From a checkpoint of a small mixture-of-experts model trained on Wikipedia.
Experts: 128 experts in each of 8 layers, 80 SwiGLU neurons an expert, 4 picks a token.
Training: a variant of Muon for the experts, 524M tokens, 3994 steps.
Below are experts of layer 8 (counted from 0) of a mixture-of-experts language model. Rows are named gate (a neuron's input weights, with its number), up (a neuron's input weights, with its number), down (a neuron's output weights, with its number) and show model dimensions 96-191. Each number is 128 + 24 x the weight over its row's rms, rounded and kept within 0 to 255. Numbers have three digits each.
Before each expert's rows: "comes before" lists some tokens at least twice as common just after its tokens as in all text; "comes after" lists some tokens at least twice as common just before its tokens as in all text. This comes from a sample of Wikipedia text that the model never trained on. Tokens count by the router's weight.

# expert 59
comes before: "9", "0", "8", "5", "7", "6"
comes after: " ", " (", "–", " −", "/", " +"
gate0:113134182120124132107144133157125096142121119134122152103129122096168075148193102154115124136101155159111117150151133143120145150097108116123147114136149128149087154114138146152109119089073109117136149150122072091118129174151140113126132140092133158110115128113117134166115081117157154122
up0:134112113116117116134100108094131117174136139114154114078125155097144143157103169163150137149192132120120111114118143139129130113123118111112147142152102131109150118114112112129122137162136106131154095142107096123158142135134127123106123131165085134162101183157156101117124149098095145164
down0:148116098114087114144101129144090122141143139054128121120143124083147098106121136082115122125116154121125163169159139128135124149140138132136110115132134108093087131136162175173127125148139158111103124103105113108114153115150162124101133159080099137120153136154140109081107127088159098164
gate1:130122139124102112119150129149129074103156113101131158118170119142146114110143098125156166132105121122152114129127128162178067144077121095126177114103188148119134128099137097148136120094141137133131151077136121115110145114119157117117106149126112145140104147132116124126150139141186134094
up1:118115141147110118127170143150081106136130168086116127128157170139105087127169117153141152137136148105155141116107126147111080182108134137135150104081136133137131141130140128168140162131103110156130147132103164146104134132088149090174138106160165126109134112112135088093160118165132163091
down1:137141137118109107158181121140136131141141134169146120163165135124118167123161086170123176127103120061163157131125095134155179145110141131131084114091122105105142117142114121154129119123092148141154132116131146089173088138096121145126150111170158118120083130115077140168154113115153091123
gate2:079113139104158130145124125110143094128119160154132147104133144111096092119122174125082153115118114144143144153182139124118132143104160094153150146101105139152157141129134170072141124108139134115131130090118144140116151133066132120150101120122117158115157159151101147144135105105149125149
up2:122123158074164153100146124151124139084148152128115132125109078132106118106103146090165160087142080111138085129092104102120124126172129151106117070125178108113114125107090132191147140126108120133084135139084114132158123151157121178126148155104108128083132140136174147119124174132107157128
down2:139144114128077117113092145123124155129139132157094101140142106119137108115169145138162127154132187089116107105100129123165132089104108097130136150154115128117108093098092149127138163099125121101182123110137088135149104150134104184135135151108133098108127123099128128082132112166131100142
gate3:144160129126098107119129177103088112122136069119138177106133123119141137125141170130116093087163108124114128155151130149135134121119136127137151127209142157158077117150111088114145122146163116151141145111099136151135108150180128125127106113139118101142144140146071100131107129114098133114
up3:114117111151148093108136134147128108107158141131158113153141138151132117124122157149118171135151134057138120157088135162119131127137145100133119111115137155134125113129118133130116104099109116088146102122149138151106079101134151087124129148153128136136076179119159141117111154134131104120
down3:133146108115120143126079173124145114147100117151102161117106081139148119133123112098158110145143070086107143136114122133128135096150135133148097108126132144140135149084161153113160119086165123128096110130141116150188136176156142152090148141121123137159154161167113121159135104146132153112
gate4:151164084114155142122111145080078127125113115113166151133134141091139084152105117150133151100155097127119142141153186122089122114130096149109122138123165087141179156145148147156137086132123078102132158138085116141134118109148108141101148109091119151129140142112127144153084117144142124125
up4:161113126128118108098093144126111102123117093142145115116146107098128184082144119141107094113085125173153161105209102125142120091142165130086134111162121155139121108147140115120104110164147092137151109129125125133136142116133099113118131092185147140119115141139134108138113162139155110119
down4:145148137093150124100122184090159125152124126154122122090123124152121151120132124127169112153097106151148124103119115117076145169126198169074123120152145127135129123106122159156121100160157106080151142124178180173087125108125091182112105116132145133136132096105162165131118118165144118138
gate5:120112148135139062197137135107127103119121130143139108134142127151146112110107121127118097111143113164150134091109099152113165136130161115099173118122145112102136143121155119119171077156132112101124133146114130101144128176178137125123100104095135102126134157120105096139114123122113110116
up5:143131168142109139154150147108122108124116113158161131124147133160115095126111138183110116130137085133125104081112110097129165122126149094130183124143130118144105164107113101088166105124123120166145184106106103105126150164148123124130126122056103117134129169123096120164136124110093135164
down5:112142155102169127126068142138099101124127109162130176119097105135138166096085104130138123127163126097145169145086133110110148198131148133172128138130140116144151130145102136078099139117105138133171118128144099130150159135139166126131126130106161145167117114127145133147148111118112085134
gate6:193112125120111139122122171137101115128129117134110109109116145120094103130119122146177092122116141136120132127185125108158059160124172156117137102142105152146093165172150119164156124136107113103074107100132101127080135122148118117119106152156119121134146141115115125117127199102135121160
up6:173134120105153156117159125115090083147138110106128124131142134108120147159157089188114140102156103114180146140091140102120109115143106126122128111117144140147115116110125119120098109142169165162141124153166132129160099099132119134100143171164150123122145133163130171163109067093135129125
down6:119111125100174177118133101125135132164133165092119122195142133112121172126138121118158117157127124150119160153148144141123105159169109161111098162134126150105153098134112096122093081143118086130106136123145131154190166081133144122057091130106135134150147142143157167164122099159154094107

# expert 106
comes before: "0", "9", ",", "8", "7", "5"
comes after: " ", "1", "2", "–", "3", " ("
gate0:184112118121144131147129079118135135124126149156094100165126086097128106135177102125128084114124148128128118132148116088153129124118146122121124136107096145212086129144113114143153147162149112121162134139109142122141084118129102160119132126130151131122110121115161118156131131147140101094
up0:112129082127152096132126143146133172115105091138177164111107143154127143145063149124093133114134105131129132123111113135138127160129140106167129099159149100094157160098165136100134127122089128137114112097143101158143136112119164138143131131094126145108112111173117170125158116084133183148
down0:089082133118164110139142124190132113155143147100120153145114114180132092125128137113110109164097128114115130137160154108155098117117123139187121147109154163116096095103120122162083151144152110084112102146103119151158133127079131130111152115124134136121153145136137126114135133135158109128
gate1:140125098091151141138079098176135122152100134148080130154163137103108084061140144134148094137133096133093134093171146130132124153123148102158131118147152112142179157185143165074139104130102128080125082157108139146162169115124160123168145154112150091132143141161103144165140134117099158107
up1:125105091132121111171160106133122132100115091098163151104117155110140146132132100153097086128144171094113125151144108145157118125172152108140143106129134148124166140142137135120152145090142116084155101134104152123118130166134163108103149118134127108127145122167114118090135075103133163120
down1:121127144111140124167117145126136137149143142153143124090105087122079094137126146134156124124113129160125134137152148123142136162136163122078137137144127092122127161119112151126111146131103134108148116089120150106140119155087135152129080158103143136097157116125137120130131074152169085144
gate2:118119115137134135107151117173108164149101176156169186113120124121149110156113197133086131128165115135131128136123117112150143130124144092147126131116118147120119160140162153111182121140112117099142137116162175097050107165117112139157122110135136142139108164142074116105149151086162131157
up2:143160144145132103122105157090121129084131146116122116116127143123148141145097179086134129109141134084144137162161110094125128161120145181135111108150118134113129147099124163103117130128123114137152158060126152143105162124129150123084081132123111151154148165157143114073152137154098091138
down2:084149140118131148124084156109109145120097154154146168149098108113142140132131165092177111165110169120149105122159124076174149175141143144139107140127134140142112131128125149107130151123150121081143116086120144099090125149114114129136134150128150141136133156134108103129144162181106088158
gate3:137128097141100065118084135098126067125142083117140135133146153134135114131128156120094129119122133100149192122121127119119142143175121163142120147095119104144105177122173106136100122139116132120109112068112163114135114126103129149143131154106136187131149148131110119114130107091150105123
up3:126142166142121101150130116142087113073163121092116133111167140126133113098157186148083139173124148126181141123132143142132154131130136122168138123123125148138155126146148145112128117146143158110082126106141161086100122132138146084110132120165174144126150127108111113129126093107101087174
down3:118143146164134133130168130076128145088144175128155146165124151143141167115097079161098108157119112109160156131157106115135158126108114141079132168103136138146147113148117133115123103096135107128081111151112135104116141116128172069115132137150178108115126121158126094151123086107139142082
gate4:088061131112145149141124120162140150108075117158144097138112117117150099135088155150096137130090147164150150167120121131132121095127115160086131112136134120108154116088091133119125143161122108145119117128131116130175149177144121151098117154129136119110130155099143145139139108129056085133
up4:099114144126149139120130115128143141125084165109100123130159105112157118162109168140141135135105140143141158143141149136126134125118108125104152149178162139126160121111124118134195094154104097126125109141104121127142192136138152140100102157164170098101153154101100102149145112128087082146
down4:086111172125100106112112171138133143109116174097158108125136139152099135113093140107112106123089154142119120139120082120134148135130133118112155113118145116133097126093126138171164189171119116121168129103140134166110127153096124127134132159162098122110105114137184168098163129101107122136
gate5:127105115106101090103143130174124123117151122132147120119156142187127141111128100111084167060104129140126125117094133153129139144166108111160122095120148114101091136135131126134094149090173168115144169092148128155120152132127064134082139161123129132147126117105147117102112072136099138124
up5:168130132114145098102121119170115131140184129140158124128138123131094170124105108155112129119137066142109183117120131121155110124121155147142114059125132125075102131143108128152106102135171154121140116179150089136113144138134100090142151123124168136122143107112161124124136099141091151140
down5:135107082099158134172117102113152153155128153122140190072122141154115129117135123108120121170183131099110161176147118128117097120158158129107127148143158141125149149145127140113123138120115140103114167081145121125086142125142114133134125087151159103149153158123111119109146124087107085171
gate6:080154112078127158130092143138109142085127108170157127059127149147119136154111134134126135124142103167122116131174087123132134074156113095154122090128149124122150142123136129154155134153111103140117173080060122134153112145125117128144116090127144150100117147151100127172097102109159104115
up6:175102138129145121125138122118124098141127168088148127118116103087121120085083125124123154114154139093133150137095137138129168148132123145148130118182177177150127108103151139114088153127183160137143086140138149133116111129122162101133121122174166138143099173160141170147165125108111143139
down6:141165159118092132104113159142148122106120126148144135130124121156116155126140173166167139122095162096157116137108117125130145137170198145114117145131124160138129115140127140129118142149160127131118083127130114100090135138142147168140182102149114086109118075135108117140132120095145133164

# expert 76
comes before: "0", "1", "9", "2", "5", "4"
comes after: "0", "2", "9", " ", "–", " ("
gate0:158125122116119137125101092144141108146133092175153103130128130132067098145083093201162118085127144135127131155136107106120097127139095191096102093114132126120167095095137085138124148126112140166116121118130099126144131141115135122123160104089162112126161156099140099136087153131111108145
up0:134138125140122126148122110151152150112083165112118116069111121162117123081136166099159122135151131144132111106087137153136145120084120108120133128113126171141092174130144107145130111133121124115169145153138091098083137127079145138122155128149168116120129162107085124123161160082109149167
down0:131138160087122077084108174139149132117169154093135090143042109121128090099146151126121153140149117125121125134124129115106136143157154111132112145147180117132096138126149153129162149088107128136152119102101104131155145139168126169125145100156146091110129088142112109119135093168108150119
gate1:121132151137152122106077102131164105140096133139154130084151125132119126148139084127117131113101166149171088123125152146107136143112137111110143118172156128152164132129114095091132102151141115110150182136144161143128109103116155147128125097137130177143151170117092115166121068114140106115
up1:140130139121123103171151162111128144125118148156127126117146124080149128116109131134089095145096190146127160135107131140107194112120144140145153152105114128109135123162118121089146102128190126121101163151145109107116161129127113096153152113137132157167139109093081160125109127118126098166
down1:132123151118122112164103152121152181134093116112136084116132112144137097115116125129143124143092109153158104087096158143065169110139162144128164136162157125148127146123094139119156095178122141132152148144117133139083179109146130126109120098182168170142144108131124160139131095125156181110
gate2:101136106102113120112153182114068128110163125098146144123135128129143078145149146094168149121167168110111130113139124130121130101126090133115125100095130134145151129103083121114056137173141114128127127083111152133121189145146133092152069135125152129118110127139123133110162130143112111093
up2:081146142144121081128093105138175102138154129126184139084104118126145188149136109102096119100130127141146179137101114125131130130137149160172163119078113150072109139126145153104182107050126170157100161152156151142088108137147143143135153100116108145096132147105144130146109146115137117136
down2:160125101129152104108103094085125136135144136119133114119099156142115147107140123117156120137130166102159156160115140120120160107145124155146139124161147117106155129125098111106119115094124158152111169169108146102118141148119093076135123104161145123111161158132133111099138118122136147129
gate3:101132174100129150132125141135102118141118152110127156072134120136158127156135102159138142106185135125194152129138130141150127126152112144111166134078152124127113124117115163146118145147139115176067158144077145127145109154158124104108128132128153121141134159105105096143139132098089095103
up3:128145092145143171171114193159123131160113179088134077152155106178138139168123162138110158154108119100144109159097171105116091142154128120100131098099155128092088143069072115135131119137101134098166103120123144117118143123135145120169133153120128097155149116165129087130126122127147116126
down3:103088160109151124146084149157127139129109157135114073143132082141118116151134138106152120136119085100127163136085135124095135158126125143148141146107111150104121163094109091185117121133145107090165126099096109124125179169093147102126071142130149122131150118139131144109123181090144126119
gate4:153137128105155145132093132118153119145140158153129079164136084089136200094129086162068133118112143157141124129109120154133115150146110134132136145109107099068113156071144081150146123133136133135110117091142128116128128155121116095158141136154123086120076097154147115128083101144137125130
up4:162129110115151163100111135124154108133115153124112094143125096121128156110120132143092143144116149115106147128102152154120119130129094127125142159103122102084104117091116098141115101103140144137098151098155139144147109155103111112174099135123123096108104093168151109124060076146129141120
down4:161156177136101102177119137148108130079155115145136108104140129129104148116103134128182134164145144125143099130125138138154126121164098156138124124155145149146175105190164198095106120116146086123158109172082108148161130142119133148104142121123129143130150127099097117087126152125113158168
gate5:148121151127110120120106130129153160113124129128132146168076115123130149112159127125138157098119157118123159151133120110141119123107169144128124119102086101148112177154140098110150130167129126114141122101137155165120132100107106089092135150136137132130072087136144110138117174125134135130
up5:187146157124142126121129117167137135103120153119142169181102113110127145153152120117109164129129108115084147143145107144161106134095169147125169125103108133137124185156161115172133123152155143087162109139139150141105139121112109107107180156133140142130083112133131106145129172116124121114
down5:118135104109115089084144148163167153121150107155132092116144097125099117097153156166115171139203122125131095135132124110154160107147146106102140185136136107120112121178164141116132156125125142137095167137106164135102155097117137131120132091142111097154120133128101110084145128094126080111
gate6:122128125104135119117089175125110139158103142093091131108117117122105117125171109101156132161091114116117085152107093092146128101131129125184120125131153135097176122150127124121130130111162154154133162144175141109083164153105133117159149137116109119121147121152118144114150171143107113143
up6:141133157143180079111155145112143109140106118140121112145134154128111124181118168126099160129146118149142145087119103094095128113090122120098115088122144145109090127098102108153148131118148112115164188125154145135132107132133124134139093067121145148152154115115152114181135119109150125126
down6:144145142128113127154143130139141161102139148087119166137156100108126136079135118145107144147130069099104134155122095156132127110111140135125172141111122094098126171138086148111172139116145135130137116115157180093128107116146100143115118129126132113110131121141136105108132131167143110097